{"num_hidden_layers": 8, "n_experts": 16, "groups_per_token": 3, "positions": "rope", "qk_norm": true, "optimizer": "adamw", "beta1": 0.9, "schedule": "wsd"}
Below are experts of layer 3 (counted from 0) of a mixture-of-experts language model. Rows are named router (the router's row for the expert), gate (a neuron's input weights, with its number), up (a neuron's input weights, with its number), down (a neuron's output weights, with its number) and show model dimensions 0-255. Each number is 128 + 32 x the weight over its row's rms, rounded and kept within 0 to 255. Numbers have three digits each.
Before each expert's rows: "gets" lists some tokens that make up at least twice as much of what it gets as of all text. This comes from a sample of Wikipedia text that the model never trained on. Tokens count by the router's weight.

# expert 11
gets: " |", " of", ",", ":", "-", "."
router:108100177104067140161098159166184145145140086089153176093065175149070160146148083162074078101162149096127118169136149142169103116121172122107078164127154149098090097091131085085133092078174152144093136109157079148159127096158109101168127172145195092156094118143167181120150145090167115179105111089093111123141161091155115169081150172121129180166098155123112180165147083141113105125118086118142121157179119079162085125103077168164182089116115115130092163132175169101158125083150084136070131165104069165144155093080140146167097147127176165089098105155154145097104083087143177154148151158095137128091170132122164098155151097155078156148101171106100167102172173131146117107100116115108084170106121071151178144113085145153079122150108083092153112164092107173141181166127141
gate4:152103162156140119132191175094147174103167138145158115175138141116112175163179088127081130131081090097135129101116146132124137126086093137088102101170173136067125145095125068188149102115162161129089150110092097176172132108160151107062130130150190157142127147113169099116129118108105111109123136157133110145130117143158142136161143122108064114126116154162025082154167126106056156109098099152109132115073142098140167154105151153074110106065134119144189158168142147184165123142156087187132195143121110218133095178145163126168153110093103160119108134086193168103126122079118210148098114131056076118137156146134163138137134133134085112150141072125114098136157115124162144114171066102124115075140079088192119142154118186109150151158061075186095087113097115114156132126155099
up4:122076144072154125110150116119173144177170149147157088099131096115145152165142101136137095112129154130119133191155121166110123098178178174116165117079135139186164125211143113071122121186121132128094118126149088102144129121114086143110180010104169110135118120155173129098118131100164111116121147109108095098149132105112158136143037147140134112070116113089134156101115105149133056122091133123171139116165133151162119083165121115180160138191068145181086092127127096139075120141159131133107092064127166131070081081156108136087141109148138085140139170139090130102088151153158010110163186152126172125178055107100139139131105118129183137074100186134133089126087136111163141186138159076134137174118140155149121166116156106150075170144099143106103149113089109176176120091155155
down4:088086115100107153122097089122139169096126103101138112127123128172129121137078084155133163133077165137110118094109179141131136198107086170106127112119137119167126126098139097091117147134151109135113199122115161112098103112125078062063076108127138108150160111109141113061098091109091196186109148090137115104141111111151185129156140139072154136055210074116125144172127182129107098172094128096159139045179105092147150101171133114180183167104138126114178150146143114119089105115076102182163113125108150069111121094129180157109153161082096139140133136095117175146117138152070129083160086152127152123096151167074166130131132087090151155064057098137152140089097120161118174190147137143083136123155127088121157093094095105170145050038141165134118152174111114146119173095125173

# expert 14
gets: "s", "ed", "ing", "n", "th", "d"
router:055067164099104202133103145148151154170128139060138162107087179127122147158157107173095072109142185050140109115078148136119086104157154149145100164115106163094090102125199148115123102066158164140053148107165105142129155119176082070197105122163204124145121091192147164119160158105143112165104101091110110132131137086137108170094110148103157144118067179143125161138108116129111103066121115145169169147132113111153125083118126156152168087091130132144110126144160170128182100076135136098094171151055115114173115115123167153174096141170183176080058118135141188104127116102126132131136123152122121113095201079136137119139160131184098178155107096114129126090155155138142143112128106132115105133136045107149167175062109146172100088168109119101114100169089090151130117137166104
gate9:142124133060077116126083186181138103238098145099149118142127144109137128106139115132096129140170109127136148124151165116033140138160120157167109112059064137140157123129131127127094203112164120200001139149118138149067133126089211120139147132087136161084152159118087173106123121168144101135123100148111129096124152158149116140093065125121099130107152165161142118196127115203173107089120125126072105161183118126128089173161181066060146088134109091166062123120151164125196096107117150152098214069111125148108129143146063076151126109184111116119137130150125160132094103093164149141114131148177099120068131201107152108125155116141118137151104121137144099107139122129120142144137156187145101138153115137163146178121106147162153161129119134086123125179088128147137124118141147
up9:136101093170126089167217122076170103101120089167137168097111097141123118197139141137098139146065097126184149141116103120149133153064158097155121118154153133136124147145150092149095022125146067129113188127093086139165155170173116176154116124087139105147132109160155106181149119064140115113176151071120184100133148165143000187160129179129151125076175183171153153112161119182147094125149128129122197120114114118090186105127115121105118122165105131205185123129167095148074128133160151136098165153110114120127113130124118088106119132124106095120109091139160155144140156104147122143135136190101115098164088102131126143130113121116139095180164129135131116124125137146097149095085134068126114096134092151147160072113114076214170109117134099139077157087185170110153182167142139
down9:139136147127080057066127177143120094189103152101126127103163195102199118161097115147104108125115136108159162107137132118125095078190152159087132247113144167141150128158116139164150116102100081139094107108157097168107161144062133176110127078076112167111130160161115156096140155148097182164145117091119173097104176090156123116119152125111119177182136174103118161149115107140107069092155206162147093118138066138182125127153161116097111156104082162150057119044066070140159171073109156089126089136135146137100124155092101138146165115185132127156125090150141181095161152145139068111133134177165129124034157151144167162156098144120150151142089105112157141125175146100137105129145136171186075098132154132161133144133123126120140157115095074144157136134111085096175095115123132

# expert 0
gets: " |", "c", "g", "d", "ic", "er"
router:083115154146091167166084156136183145144133099108153162097064162109099122114122095213129085139116191070148114159070153167135090110134158136094111170124116143139125130114170140070150116084139164143094183138148117152089167124164089121141063145154176077132124112162148120090155126109152108156106121109113107143163156069155084159113100159114115135189085198123133176139131115128150120118140135165149132143163115087158136138112080153165175140140120119142051181157142156127125113122140137172083121166068084158129130167085127118189041144137169150099090118140159149088071063107154164154109119127111122119046159102114131059132166105189061165153074161104094139084136195143157140137084133156114110155112071093123155132108115164156117114149155102061173098150094133168183163141176129
gate1:125148120142187152153126102098180149158109090107154100119131151145108109139141153172173117120108154081162159102113099132125090144163115127014106204134145100099094167140123152169075083148144182084110147118113145101142118177185127119099127062187152197127121172094161090168107121074094118101153170118149041128123084147167161138113097158095147170158110138111090150148083134126092111156142128165153113151095159149063101112140092087075146102161122120132122114128156111108067115074116119153109203104127061142131163160119182135152111103140188151139086156104150101085120091099087101103070165142107122108143144114150157133090087112125094211092122155075077167168081135100085146088122171152084142167198114124167133120143120155159108088145089111145115110154136132126104187149128207
up1:171088102111140099146110164095112097198144119102180143103130088190166136131147177141126102159137128112137157150138132127135053069075182191051165153131157163102105163175103168167103147119194095165123185127112150103137131158122111114106078108152089154133143121083103080171125169140126111098148165121110105129121113175170136134118115186069142139129111094083103161129140137107084111119167156121138117152130121147156124109180145077113100091106080115125134159113159059113126120131117089120077169130133098120111173197128131134142128074089165135139068109178157110138057132078098082112079151191128176111159105070119149125130139133138100152145105170107103102159084059065126106034118119133115115120150142095092104140138170163143083082134024128082057104128104148126116153147156180
down1:160145099115156097099176126132140115128121148145097158129120115119130124131203128101115161176062103078101117101121133101119097163145099096158148148092113129129058115102132114138168158122134121073182094068051147058081039104197099119152211115120115141085099197130128102145120118133133131142119082125125078145176140171133135099077143111068108039090136160127091122111126054117111148115067182149150154146081167093127096141122146113126132175086146145131092094204168151102164114139152120147143093122163145136136174108157137126128087136132111110160121153047174186119115186179130130083170109107121117136144112110119223129118097102080068135144048139129161100109110133179162092151124118121098154096120112115110128128185096140087151136123163145126112158171159111192103162084122102

# expert 5
gets: ".", ",", "\n", " 19", "|", ")"
router:099118180103103131165098166169147130139151075081175143097107183132076161159161109189111081105130169101111104142122157137137128100128171155098075145129171158119109149124148099126151094099150160118107149103119076174153142073160127107148104156128158105176111114166178157132138121118157116185069075113095126126159154083118129144119142175107111156181104204135084169188148083134109110087080117105141117143180107112164115132110098149144176088109109081133073163169182174093168110077153136128051159165072094147155153121069150141191096160166186183082113095129167133127111111113136183114139122137110117119103139100141176092162173090142089143190116165085107156114162157139179102072094109082075103160083093122157166151117086166124109134158113084070151121138100086190168155139147164
gate9:182122130071089108064143173126173143136084112135133134130099103158186145106109142179105126147101108167081147098154124199103110111133114133100097113108048075172088098145138127149126135098093093120041142095169079212090197121116105128163128180112117152135148087165162127138119143153197111089116146158082121161170126169134182190162118117064112159128105164152175135151097099158147119108107145131104091169127126131124114117140108095065140095148199122151100124100131157142091121142047146135109109111125144161133119101059128146200099159211093096093122151140097138133134163166139175146082134117200128161112131112065094157169159141123079135117128157091102130080115086121183123110171098097069098116156110159145095074124139148128128133116116121135145083082107093125169049173151133
up9:139115136131096205177079181101090150097158131101142082196119168100203190106108138122079091114110160135134094141124112197120087099136133130158109073160130115172155097133130123139099123147108060151105069136142132122104175024125108100119089173137101159119145108097255144091126116089170173126080086090156158117144163147100139120080071135128133158148137093129115094137132111144145122115145119147101186126105108158116142096107126117119132062161133080101095204092133097170064079118147121139095137119084120169183105087106130142150100077127148176093161152160126123131187109120122140186155138109128107142138112162132168134116156135152079157132141082154208117113166108161196128127142141103081084177181152151142089105128171121136145149163152091124135107142162113155110105164160191
down9:168146072076161130157157117121094121135120112126166156128068080159150115086122091085142103118141098194150103117147183133132127068098077157113149157178106081117150120151097124103190208109146130133147123129180109141175164105104120186152092107144173104144114088137152134126198135134114189080149164096051172100085116136169112103124133136221158128131161100142100135053162106109111103094180091122064131125096158112162135138123111162098095085087070118143085159117081117168134178157097152119123161124120089155057095103157150080061151163130093121092086179158066143116107148127156175129117149109157145147142175143124113122142093157081140184125139081104099105159058131099155145180103106153153117138127097140079090085112115178145138124071113122094106111140054118125181107100149110

# expert 10
gets: ",", " to", " and", " the", " in", " of"
router:128081180118060169172110165165160152121159109105142205105082146130063163171141092168108089105188194108131105171116140140184083107118152116133089155128160151087112127122144111082114104064170148142093146103140116121115126094139101087160109179158173092158106110150143196100154153106177103167120108080070077133134135086148120184072144159109136183172111146117107165161165056161116112118100097132152145180159108121127109115091076174171148090097130112120076160147168168106173094095158108141093151157126082148140139090117149151149126179122161176112103090169189153100086089104164166156167134148111113082082169101133172105124148092173101147158133164108097168111182162133138110114098118125087093157123125107166200148094088161153100104179111092135169080171105128177130164145140149
gate9:081119104133133133058174150121094066121123143132121120142144110063147126141146085110112107071146163111141151118144080120067129121141107142139108119121138125156169084125123137115159105167074158159127127157120089153138195105126033133095109107224108102150142149103166115161099175120165064087115146158129075122200153149083155139124095117119151097144090208158102116128138068125132102137053121186117185138128063191144152094134131100131161150125145134083145109133150177074102073045152168149121148143098113206108106100106172112127106071096162091070087072131087136126151133096092131162124168151138135115094161141113147109131086109179092168127137171138152109115168105106135136086116084049145138153172146137153121125144120181084127124138099199081157115117120104176174123171160138
up9:135089158165148081179040117116187171114155156159195154122126161094152144137118170119145135141043127105086115126135155129136169103137165154039123140094148170113085128133120118129125181083127153193118169148113172132115137108158200129152107088082103172120127139117136091101137119214095087158112132134148112124128150131139113156156110178090186119119100103133133148110112154154116117126158109148171094121063117082197104135083106165071112209173090137137153142145087101138122172194128114110182126133131127171139154135178107138173123147137154165119148123121073124139139103137156163072154076125162155148141099078174115161127167147124162071105117060137072151115136113177145076164197155097075094137104122086069146127118108213149182124071100153125099135096149108094121087112134139
down9:121137210107113124108061082118133126156189128139125144139126188148118155121161113101162135105095137146112118133130094144096155152089156080112185129133150149125070093155139124118119155082100183150168134048113096176054113135082128063149130117118124136144147112135076096129112177136141117201147133166100124151068192118083136180124106215114100172105173158157066144115117123136106130191112142159094107093144154136142082171071117151099185125115060142068171099081124128122184148063106091136113173166124096126105129198178079095091113171119148152109181156189138101088099116146159106145143126083122112119183118159119104096137138133126087094091111114112111100141133129159124134195113142109069172109153115081168129111093169156113099122123094178156080165119127106131126175115044120

# expert 3
gets: " ", "o", "a", "-", "er", "i"
router:087123116077136161119098179177143133154140077090146134104084152130055124146130100180125078138167167079153105165081151143156129125182152114101071165144119169091097103124167129087141103153172196133063151103136079173152175130210106115135095125180182140132103107172113147102158130099126111137099093101127103116124153110132108180100151124109125160176072170108103177184131096151109095053140078139150138158162089132148126102118114141153191110077114102159127160165141145113150121094091147115078146185050117150151148121131130144149087154163191154109108075145146170061153123123134213151142151132105102143094132092144149087138146076188086140155109124088087183100132136085157111132102092149101106150093090077169159148099048169139093145137108144116116092134075080149135167159156116
gate17:079120148092084078146139117098131134113104095144175163080152110073167113132074136126078117083117125131132139176057127106120101119155106124151112153165102116120190106109097103093090115150158125150126165146079083125114136127106107130081118158116086112163139141110124183131128081156124095106144150143194094093137120167112143142128119232092101114170049154100081105155146113153167149088104129103102085102151115150170132039133145089121170153111117111188093140128121169177176068122088111113134112195103140094149107127097149134115108216096087154129058138111153247117077133165118135215154175122096099153143140107110141102104139116127126135126156150133157126092124142100103067088112175171109130105078081087153103155121097154212155122133124154174144088128143171131181145164115119
up17:126123143131173059122135150115123143123113092093111136127142123171164182116149115104093093134071115088078125175162184052113131092139125091125038153089118153124143087172076171076126101132085145186120108130089146142170166168121153116182132161130163074182165102209152095119137146175156173152105144159095081159117138112149096138150112140113080139157127095129141152125114161184107096123087114108083158131156233118162150137117157167100141174120118132141128146128093142116115113096147098128152127102170127156156090138156133148155082177132125071137174148072142109176155151127136135109146152186073158113164122195119054156151137171176092129187074159143107129128173166183090108202092147059070151088099127127139125111100131119075136112147141102036127116133155129132143144108093129
down17:117110105134126173116099132144145077169163141167116125196132131092132128199165129125100167176092147091068123155092128165119102139175167060148131196124121144148123125159123109101145116143139104119142117155126127133138085073133120117165147086123106163044100120238093134084102122145114128172099180152169111136083156087138155096118134123121155136073167186159119087146152134166156137143128126136147098157113083095099148096180123139067119113116127152069153132113129091096173150084107136139094120126135138121097124160094102130129138120158150132104071141095197107122228195118082098091116109146165104121144131120188148102092199109096165136102049132127094118191144168120146103148167205108063120150173094064136130138155155118084082123204139136171148132095156165108077143110121179